Below are experts of layer 4 (counted from 0) of a mixture-of-experts language model. Rows are named router (the router's row for the expert) and show model dimensions 0-255. Each number is 128 + 24 x the weight over its row's rms, rounded and kept within 0 to 255. Numbers have three digits each.
Before each expert's rows: "comes after" lists some tokens at least twice as common just before its tokens as in all text. This comes from a sample of Wikipedia text that the model never trained on. Tokens count by the router's weight.

# expert 120
comes after: "0", "3", " | ", "4", "1", "2"
router:131149198161125138125104119132111158121125141130160183132166109092135136166111128128121178109123114166136102136129188112129102119139124145128102131110135139148134110119115147172147169110129118123131119138093151115145119140127104065089145111189220120126130121125114113101105159183112121124101127145126121151125145133097111144147142076123093114216124106093100101127142158090132120142146125114152143109094149128109113185116122130131152138122099130144073151100081138159125194140138116134136108131117140146105133111146108095133126136140127080136164099122160163100144126138117102148162131162135154156095136170101110136111145113142133121096155143112106105127133086117153135112165119145146120122164143165159122143110160128156104116130152135126158150118151121135129120161129103

# expert 4
comes after: "1", "2", "–", " in ", ", ", "8"
router:130131121131133145130106097167109115094134138131135123137144118138161137105146169110147124139132178109124149135128095132109101145147084118130142175126088164147106139120128160137115109156131119085112106115097140106141137148121110134101127144117106133093168118151119114109146143129094099121145159149104110107127084118130086143112138117124096127182081101135127140120131112119145097165137082090114140127094138135110101142135119158199121076152126152112132086129078095178124170148132163173132117071126128135071137109163129122135132169116140101188123128102163117124139147132131108147150145111219091163132162141115111132134144125152102142147185121126110176121135098108132146096131100099156149151107121156137142106167144136160116126155150167140127159140109128139134131156083140

# expert 80
comes after: "1", ", ", " in ", " (", " ", " | "
router:103150124150130157134105085115108149081124106131126133111093146130124093151094112108134089115126164147173163110094086118155128159133099116139117161115147127121124170108088119096087102106139101123107130125107127110144138135137136108101130122122108154105111115154115136106166164083113119143120128134083116153116091149121094136119154158137116117190101115132139149151123137099140126136124144115115116085082163098111100147090131153162148126141125129137148136097130111140098106162119100114164141096102111110124108141151115152143115145137074110165115103062124143131148140111155080125141137105189098155141184151126130135154125104139087139162150121115158156142146159076128142079145124149143081118094146169129102116142148095126180106132116178127117137162104115144128126121060141

# expert 54
comes after: " |", "\n", ".", ")", " |  |", "% |"
router:117124125125154138097106091143104198154123150098091173076138108134114100137153185168137125123102178153156184144169157139102127151146120118106109115151152139131140121132135115136118139154060116107079152124124151106092126122154124119096152156137158151126112111151119136127149141136143144124138150122118104125080106104134117126166170122122145121196086150145119127156117132123132125109098136136128146166127099148145130134103118149138137118160139148130091114125104124137115138110089162123134152100144151121087132202147135113105120156137134128166111082132115161130153143139148124153147074121157118215127098099114115133109119125150127158139125117124099132123135147143142123122069099134120101119105129154153096138175148148141109105160132178105166157107137140108116130136117077

# expert 72
comes after: "0", "3", "4", "2", "1", "5"
router:144126157183139161095071135149128129091140175156150205141133156121144135160125137123096153113130142153130135142126140115106133131167111152128111105117149100158127128124144129144109123132140118127076129128132166119141101148142118038112139130155141138109109143124067143099117159149106190111121089110130106103102115157125122114149161095142171116193089108143131127144117116088104126119147138121135129136110115128141093217084119147119137097130130139175100164137105149178142151135132113166152143146102127122129103125145129138131139123113147111165114126094125134121142125140117104133168136098160118158102142107090171161146122117119131127102110144134107146154147125102141156127128099128111099129139144123101137118152166147102105099158127151112066067133127125088116122130114099

# expert 94
comes after: "\n\n", "\n", " | \"", "==", "===", " ("
router:103129151124128186146088098127106116145117117148148123101107149151151139090108110113142141157132162134171178097105116132123119166177106102165111156155123095126154104131105144116094145133073082142092113122134127102101132158119135077139148132155140154102116105161161096142160172101165131152143110103149098173124102148147133130135102118099123124127128104155106163098104138118092090111156125080088141118145138135139084179137131154139162079126135179141150165108104146139112165137104110152134159129115142109115109158137151130105130098086112094164116093113118130109154156143090134153147128132143131181116160140157091148109106124142106132132124171098099155109123141129131156120111111158146121141101148124137137119085142136131182103150155160123166159131167129091134118152111132

# expert 0
comes after: "\n\n", ".", "==", " =", "===", " =="
router:129128118117155161129073099130113157099127110129138113099107143115118112125119097113168111163087110162165146146093085150140108141141124128123144163109111144077176101114117105122142148128112117133077164123117121097125107139164118089115146114156094127116125181134110129117143198099114110158150103154129064136127111122141135124106123143155110123141130085137121100113089133122132106122137115103107119163151120149160134173139134135153121122138115091131082150107129146145103138134078113140163155136093130140132126106106139118134108115154119125134126093112115166065164167102120141110131090078140131139129151144117111148097124129170108187167134192146150162121121177120142160130112099121164125117097142134140096129094176116142153126116105206127160144129115096123101124132118099

# expert 125
comes after: "0", " | ", " |", "3", "4", " |  | "
router:154133187146142155130084124127111127082156182124136174110135159120143128115118149115128145116131120121147135157132165127142100107199094135137156094145122110191156136160155152143122151133141107128117136137151165107139159136129119063114131136135177164115119140121122127126141170123135145143102128120105116132135121133108108140146139088146126126127063130150114116123110130072115072119134137128117130135107108131148097159113105144122180103152173182159108091108098146133141183132129144134137138141099152124145122127132146170104147101130134072143160084101142133109159134163107103139139146091142128185109149099052139153107126118121113154134125181129110144103190151105149133133129098127110126140112139155118140123135097130137104123166144136115078138068133146120123126127115109

# expert 38
comes after: "\n", " |", ".", ")", "==", " |  |"
router:128142133130123176138106088121110126108120126094156124142074085175141143096104107160110120108113121161139156128123162160141103145105114080110115126089126138135114155127143116131090094150108118058098134131138137109086154143154115120118088146194156142106123168149139113125158178081172154112122110111140070109145128134097119127171138151157181158146115117129112186128083120117132119127110097125104117169108140154153169123110109141134137078132116104130130115134106111121139139132144167119144086153105131153128117097143122087129138128122097139152130112129133133105152117117150133173146099143180118174127109097127108134109122125182116148120112151117103139145133138161114119116142099115146150139111126145093132120150191103148154100147136152096162117117181145093080138129108140

# expert 75
comes after: "0", "3", "1", "4", "\n", "5"
router:164152144157112150096119085160115132140132137096186180133158151126123142178078124143103153147129118153169094123120150141162107139136109146103142158130146139141110148146156102108122089129128143132117106165053179091132147140139133078128124125193185138108102120166114115059117155165138163135164128129144107122118125127101129120120154108143119098165123071127135122155140135135113099133157103116114152087102136128107109197100115137142137132105124116118108164132101146138159142118122106110137115163112160128133146114119090162151134119128155113128140115117102146085136146129068143143148113163135142174102142146130141136138143105128120101113115139161105136138157107144186145123133113113115121136165171131089159126128154127133136128166115126114114118160154121068120114168124113

# expert 102
comes after: " |", "\n", ")", " |  |", ".", "=="
router:131139128142194168120081061141107172131104142121104149109132117138142124096113143165130130127081136144166131118116181117102110142135129119143105117103146138145138149123096109137111128158084122077106166094147102119109123142147144123147108117158144111110113136139137090135136148121174146145141145089112115115108123117076122109227153124147147103151109145165106142160117144137139113078104102112121137173078105140144147144094165141119120108168106154108118147109111113130159143105117183106121129107125127154118103159151100083088128151133116102151136113142134127135169115115102117174156114095153115179125135111126101163119108137157147116138110150110161119121143158114152144115142123125154103132106119149143114125146175101122075101144116165113151157102159131091111123116083129